From a checkpoint of a small mixture-of-experts model trained on Wikipedia: 2 picks a token.
Below are experts of layer 9 (counted from 0) of a mixture-of-experts language model. Rows are named router (the router's row for the expert), down (a neuron's output weights, with its number) and show model dimensions 128-255. Each number is 128 + 32 x the weight over its row's rms, rounded and kept within 0 to 255. Numbers have three digits each.
Before each expert's rows: "comes before" lists some tokens at least twice as common just after its tokens as in all text. This comes from a sample of Wikipedia text that the model never trained on. Tokens count by the router's weight.

# expert 10
comes before: "\n\n", "\n", " The", " the", " He", " a"
router:128080122137126108115147161130083183104129149140096117171139106167083178134140139076137134164072173033217149095100086133150132147150099175137131122101091103167129167195163119194176148167127130134152149133134073161108063151128169131158146064147096132139137089146136101086119156083092131164130166114137080162119160123146184085105152082129152166115131109107122164126140109095138116098157
down0:093023139128060123086180147138158151156122146147102126101136096137155091151110149095124139103087163104154137113067087115145126123190045151159143149127146134111140107131095104136163108115074124091142157125167155205163086129072127134150109170104191144159067169128106145157153160019114061116187123111158123167088148146143115090140164179131122055186100137128080149116128131169160149148153
down1:169092147129110114158187191086129111111093080081123129120099149147194161125118143171211084135091072100112123096170141145124134168090089107118126099167127126099140121114158066122169074109137153105167157117123112165134151139097168155103160166096023161113143118092179110137069165166158162071110077135195072116069110066121123191137112102154108151149093139163143151153080100094102083127101
down2:126116126168140137081088095150125136153121105087114175157128132172098087157123107109129076151173136139139104114146139081124138125146098126120088154116107168169104146086098134169182118173185138151174105161093120059112147138053099140073144097149134158079132146208134144159100058124164081182176136106142124141155170073162162106144125099152116105120114150144113170091111160149090194119128
down3:137087118122081166137092141158161157124091147107134159135114170149136112119155129089148115122147151141123047073169112183158156126097181124142091176086127087084130168124129164185148195090153122143143108100087170167090140159147130139103064195136175116136113120134133154105166114049064105149142119092147143144128105149071084116151174163099160105089153169129154129088167124140162149136058
down4:129191139101146109127063129132070151157109052133186116143149153124155082153137086137142136116146106122162117116108196066120125094114066096198115141194111127169136131116142094062083079173132144124145210119180101139086153153135156106164146110115111060145154124081162100146127108255163173157100169088125079131088101179133108095118100114125081142105113097142136099105112157125094077123124
down5:125130080130146175144114117136192100174135142096113103137126159118120176120151127140162097120142124103151177107182108114175108099153190091152144103140121098117098070052113131143126142093099136170163077165177112137122052141139176121096080158115047128145161098136088104147122123000120108124119120079080090131159124087095141110094144162163140022108135111128127081119123165112177103117170
down6:148058190069132125213083123141124075065136148141103134121132134146148079152137127067116068064102137088134067073116090147150097156143110162157157117130167143139119134137083099132057176125123147100077109100158142112053121101123136135127099104099146086118133099134135072073141155154126080120117157086115083144146161103157146156163113133132135096108147172137100101097049103120202117134168
down7:150145149112143190149135104186126172092140189125111121122147073108076134135077178117157165115069132147103140198084101156083139120156092099132153115120162118188120112128133056164113177187128162105113145128136177151120123138150184131121152110115069143142202098105100118135095143156120145102108105127129159104121093106119151133131033147199181209119170142156142073155135110115134082139134
down8:129181084171135099143091127114137189140136156131080106141069145151088173134114092125116136183085101106147139094126145173142143115089156072119123092127079142122155111089129109126091135119139124054166191143122138183152163134151117117138132142153145124157126119173094131122077124086129048108086121092132126117099090190023067132143170123193141122103171166147152137136133148168110139082141
down9:185121137132116156120158179135133132188217173171119167149125091165121115133149176077150161102098160154135141082157116115115104107183111119146133110163149116072142097081075184163129147115125119102135152147138081217044143117175131110122078129099148163139137117116182163168101107177147117104140103124182154180153164130132130131080202064105169114103060095144091099162148109145170173177109
down10:117151101123107155082115141080170105182141157113124091144116086105056119163153134157096146127095116138120180138122131103142171147150094185126144126100116151097149089166135141103164228124204156126098123180135121115126196141135103127122120050153073192118153093015156086105146090149167144084119148108145075104153173089150154178109115150145103099149133102098154107150188171137099110145139
down11:096150119147089158145200188142169122151100156161142127123149141136147172100083199115158110161137179073161108056149133153148098147152112160150096127117157082154131096183126112099135146097094128153158123166110255093109125116146096086136155115151135129139126144132169112153118118188117058146107105157113110130123162160140159188131128127124129124163075141169135123074084117082100149158116
down12:118158143210089142107065155087195143129180112126099153120142094147101163156151090100137097173155095163122182086085091121088118125156092098120140198122106150125118099068144190162133138111158102156135129161131102131100136132196123093086176194111121159119162131082168151108052142142136120072112123141132085101150098062125116063119187131115153147175146174124138103111111128109149109106183
down13:088156100114092182115080170150107096101163110095133148150108108143144092143080181132153160138140091098132134104171170133103148126152149158182155119139150138111149098130088133172205112135136117139162080118114138124114176141134148133123160232141153152125126129231168122107120164006154121068113089158127113194125115158007078141136104108162110150183063165126115128152144117111134165154126
down14:134088138125147166192109146162117169139121077137148133160154086126100136114084131129187161160148123149134122099115094139153077122130149157173150120119110152185160096100129111117059090093150113106107113130127111088125152165088094164121126087152123142089074159126087140125133148126129114148083154123107099124096107127149100163131172084120085138127107091104134107182114131158152131173139
down15:112152100138127162121128107108130155153117113104127188088131141083129129152110151104097142067159123118103149140111143084164089105121146131127095160132201103113089086112119162106185082147106143153190110106104146160162078077115074103193106101148100094101083110124115077084147132140094119216093192135143000081080167125149138140145060095111125157163104086131140077175140052181075169130050
down16:153167147192098178127148116145140122107128070100105123182134148114142170141166115135184143136189108094091124109094136081078147125167133177140113172133096153107126160132114123141167082106116109178116122110142171197121166119144142131134128117105138141108119188108148136154178119051136150174106072084124137112103128100135169121090183126111156146173159102132126113145128126148157115137126
down17:092053171087145125158043093109140085142130068194116097117163148147128112096154147132136128116147102176187123117143138110170127114088147111131130154114166106116142153134135225132164104166143108151148126085138157083150114165104167132163127148124143133116108153146149136143149152032153114042153133140149167135181207083155136115071143096167143139078093154109158108149104116149119103122130
down18:136168113092148128153164167125141129087126141153096204107085101178094142176100147106123133165094129112090098122105132125125116171088152102112147177206146132134132134130132129134101140147163117112128155155159192163128107143139114117155120078042170087117112122073099112136103124174103126096155056177115148148120054136116124164154138097188110158119070101124085089074168096139099044137144
down19:099089121128160065067108078112098167130117117195107112108121056140129138132149124085147136101118095098142128085103111118121132138171118130146155088089196122121103122100099124110112158166178068137075094109153147129170100170052130139172116141126106153150162044134108115131194120228107126127102099132130075138132129113124139151152115099148117165159090162160112084061137075163140138117109
down20:123088133109086128149114113109103107139131136104222115133145096185194150147117097163143073134147098149036120119175197100111142121137116130129133145131127127085092078131138129141142121114070122129168087122143117183191144131180079126152176112097102122125155140103120101153096142177127153122102125153156021141073137164122130132097132078132110179142133153152114147104172115109126134101093
down21:130093119078098116117127143138148100083153129145062146073086128123112154152166169101122165122160140111159130125158121121167145134100130161114074181135119143052149122102096123132107131181125114118117219088142122072091117171140063180118101181131089102110138147113077128150093139238119078152122160130144102178091179136130122093148114164182169133093109188158123142128127161166085137130084
down22:146137153117090183131186151149035131059111137128145065079152152136201108097132121139118137126125083155168122136162141156147147108119141108069121166085085115105111139061136161117148123172092115130059111101137119144140165079158111147159066148132129174064126139107128104116091096050101185155126145128094120083119049078200121056106139116115151068100148143163123155148119148145168139104139
down23:159132180123101105174067134088100078127102126145117079142135086135123159121156107141107139140111090151069153136084130162070074173135084138118085159129104178119094185106138152089135124183142103147101091099096100160161162093128082128137114127139102187143102171093136143144142149149211142086109171128147089114159105139092139141118172176173102122114083110122137085108144079137068117088136
down24:136122166097152142140114160143151179137115137139147154152182147111111214114150115100129096106154171113130096086138143158116060064136141150124109094069163134142119133123080121048135158113164109117124099071191110174114152170088169120108160142122109107117126148189095161125116165018052143123094101117161104117170162175105116142108120077102161161160135126149101133125189101150146132176061
down25:163130131134161130069129181117110125111119145124098130116146185080099110169113162121159115095105126090102146139099114140127169175115181153149128125151136140129099053159130144093116174117191079069133124141129081096160096160124119094131090199108121138097088133139117180116124142026140158090147105133094181128097142160089107163140128121177122111119115096146069143124169122082172123119141
down26:144135115156127118111113193129151159126084098114174139118146157142134095104097110166110141089144188126099095105109093075116089106107199056135086137152094089178126139103106102108137140122127198151119155145152088109149081072147156106144136196087154100131119087155090131151102176135193206148131161134115147094112134130095097091083114137076118092164092185102091136119157071083163117078144
down27:152143169133143092115062093115162147193166087163097089190085131149119129224093072125124151163083111092145136130139151187166145152108144152097135188136162112155125108106115140117199143148166143069143176128076054105161182103075133097095137096092152105141150152114098127119126107008172134072087155104115162095138114123061151107185142086141138132106140127168143086130148102137087043138102
down28:106188114122134135102146128133079124096188104128133098116127152115166100081110155141095083165149148133111125131183111138132090137125163139111123092130146115146085112110120108090136193167141101069092074114073140176097134118120102132074155134060106108130154097173117177107140109151136133144124015111078106093080088176123150127129146154110134111134116124120101078108129163100133071148150
down29:170110149139074128111131110145094182114118116090130074152141095183087105099130079093137118123060062155083092128148151118101083126156118162116077131097109186122144187112147089138150166104122126126174111151155110122114179111158152075127150177118160138089085120143184127118076145000145079122151159129119166186166140116113117125181095148152099117129163056085185193123123111140128162146170
down30:150182164118126087133141091087098123103115126085075134132165089087073127131155165088097144118098195107088089164163112124080206128091137147102106169124075108079120158112123107141158172125116104135149070114162107137123155096114080134120147068086090102143105086086071153119117108246127126181044115094097080154087130157090124116128116117150128152145164131132095126082135128107052153075101
down31:127086128110098116150138127120133102131173107106083093189130086089186173071115106126186082071106140135120136088122159102125117089106106094124114138120104166111126093107105174137173103119068155088123139145084122128109087103161114134139112144112094074162097189199123139149109091255178134149153054141058057153126072150121086129102122139133114139124118126125086075146138135123148196121111
down32:130120119122096095186150148173117090092120164126136128121107119186138096168108105105100179124179097098142125157118179148076133138132152162068094112154141108099140147159078142137150170064132185186093113096118150127141181089106148112145120032121088119127091036149083167109095102123117112092097127108117033149162190149179175169140114189118128156150141154119139104090151082130096203102140
down33:069096146140136167123095189130100134124148119202105136078129117078175103158082100136151093182075082140117104142133156155106155158103124084133168117064120140163132214106167155117153125187135100101159099095077165121133115128135074160174183190159162107185067131165088105118182147079148163176141116101162141141153096138125165111101123123144192142145113160105108136079160174092131086145046
down34:107135145132169157097063123127118137132163128100167163112170066152192142147174101159088132111101094116121077150137135118196101135173109096167138067107131116150163133140144119119136153101176136184129122168141128161109098132117164109120142110075109085137083171121125105121060108204092132102081186091136076111107056140175139101100089112130095105057098145123080081122188157103108145097121
down35:094172127118146200176068140161090155089102074131135120102125152141137103133085130098120168179133163128122125148148114137165132197111103086134103115101114158196094194129126144118143164167137116143131069107135112142095194064081099134161113107095103110125144121175086139086156133146173091142173159092127067080056118140102116113112169160125125164126076183171154093105146142107135153142208
down36:116156126193133172092127073069106092185158168138138099183152084129142093140149153126102068088158153131093092125117135062057114078111076146139153095142114174159127109113066170149082106123139088118100075102098161074148086113139141166116187114196166165103101172197141122180121182102080152089181164127105104148083049128113106120129100165163195152122122141149156130101110049101176190131152
down37:075137148116184102155151180119091115100110135118099147110187187111151138104144160138177165133100106092105117133136113131105086185100162135098123115134162116126099139139147063101126132075144109153100125162119168105145145154078100111165149197178159090127144118188103215125110120000104149118102035158123219113155154144073137113112134179169098147112127127138126142135066138084163150146138
down38:129143132131077116138149097201169079107078076108160125131147159171152130125124141109142107160054114109159126128108074155115146107147096136107071147130097131134119129111142142181132120104103117116160203167143108141106142075113116178164119109113145135119075102142143162169188158130128098093202152140109122128169101148090091118199163146211154119110126156151155127110080097161166106141131
down39:154160099096158142085127101086064113069095116121120112158148139176139185100174068132132114128054067128130140093136155071136162139137094157144128079151077109171166189142070164086077120151093145176092149140230084113090162164165100085083104065126097085107117121117100127141101154156119104121088147143110133149145122109176128092209142167124099148129128149120150126106081155155148115132107
down40:124170110101102098099121120100152114160155152120153174055123153138170148132129059110090149136173121099115088173158163121153127123121087182178128112185178113081060140089169193157130150156176140113153173167122094085166144106125136176103114106108127191168143153102137166156101105202133102080154085101119136108146200145109156119130146241103132113129138172145087089128083119128126116097117
down41:123163159173139121107076135141081122107116164121095091121161159182135112158101118118121141120149079183094082086149135173089140114117118111064146147054090147110094139120148197096183090130124153115117136129176082121149158154171133149144137142144143124184108134190154141091124100042140101096156190067162142086132170114180116085115124056090069144096087168142142136152150081112118191095141
down42:112079127203101154108162083150185155138143144128111108165130194126075121141155125107171104105145113117112113124152143168126122096133150104144122167199200090138114177073104105101096160120153122092109183137103089102141105144140162112092119083147057110126124115132115147124148116088081122089138165078159149188126169161208092166085202105189059188071095161055135144141077099116154149080143
down43:149154166128111140084193132099155134154106139110129076148121145115107094095065105054134148144134165184172100089097125105053137146099146113139114152127166137160099134139138171121139190086130171193125173077136068112093167126166123171067144121120143125144144082190171104098120015034110158161134133126157117145164146132106169116136135136187109166111114096142172142113143120157106143146115
down44:099087152142126096138126161115161134078228133137123097085158156113121137138083091172133086165171115121074173110101174165131124144173126116135122146104043194146139078153170155138167097121132137093165156110193089132095168130137141094165159158062103119128145122121089120095136114139145111172173135111132117082178136068124106143193124122140117129182138123152113135189141113161129137128127
down45:099133134138149104118204123149157094114212201117117063094152151157153096132119189133030077128091145085159130135183096176177122129115154116109140116099131085092060136086176125152152172174115131141116137173117171149116150136091108136152123168132128119178147152114096160129150149101115137144122111145090144124074138139203109165136107129110123197091109132122146186122178114128175175127109
down46:145113141148043118233105137170097097068171135193185138096120158104165167100121145163125085137111155125139150144120124110189091118157121153148173160151087188148188132098092173171144119153133174072158178139116171150146133150121161119131098118156179137111120143159163185129170158238125140092099156090104086195151136195159184141118094147139142130150096156052082178155128152172163105165150
down47:113159136146122157168115077140137149166156149135086130072115135131145114148166094113165087160139146139133113091146139132121088142090195158141095136074136133102147149134170147105103142137108114173153188140091091087117076102192146029082170136084167155103166181084148135141154095020123113125112087155146131146122064164146143096139124143172090077091120131116102161175128121151153069147107
down48:130173136111117104105212175125129214129147185152181090140121081065111120144070170199174128112145130108093122147122184111064121081155124195157135102134171168107141114042114135163126130131163147141102174151161139123138159127128187106140130137142154120153183115127128088168135098169165079162152102090165148101166162136181150150191133179130109136176145169084104116147117177108106150132138
down49:123141122097085134126169130128141136144096149116131209072137092184196152098149145114165120152134130136145156124126123141088148164065115127143142128126106132139135189143120101164103150123153121126150100104174136127192155104072121142125169168135062169118105122101153138096150098185054202093111142120101090147113081123104093132094145105138129092120134130137121050127160128166162077131128
down50:067145141132073134098138122091142143112150143146163123099140123159167122121094163158173088166163135152127148118117129095145107120098098155192068181087054088131145095161136062103178107025091109156180098227082107194151073153111122137121134076107120162133106073124139116199125118143133088124115116137094099109054077167110139145161146085120166108166136152140099136169114125153156104134091
down51:120088183211146134052158145117135150191113081155087129120216109157152142171151078184200182159115155132161105139100150095146103117098133159136134102137151101089129178140140102117121102111182111158105185152161082141151114075125087115154120140098092095116155117038121132117134112124118168123079119074129151150136089108137154100085153131141095090162124140151085114139132125118121084124169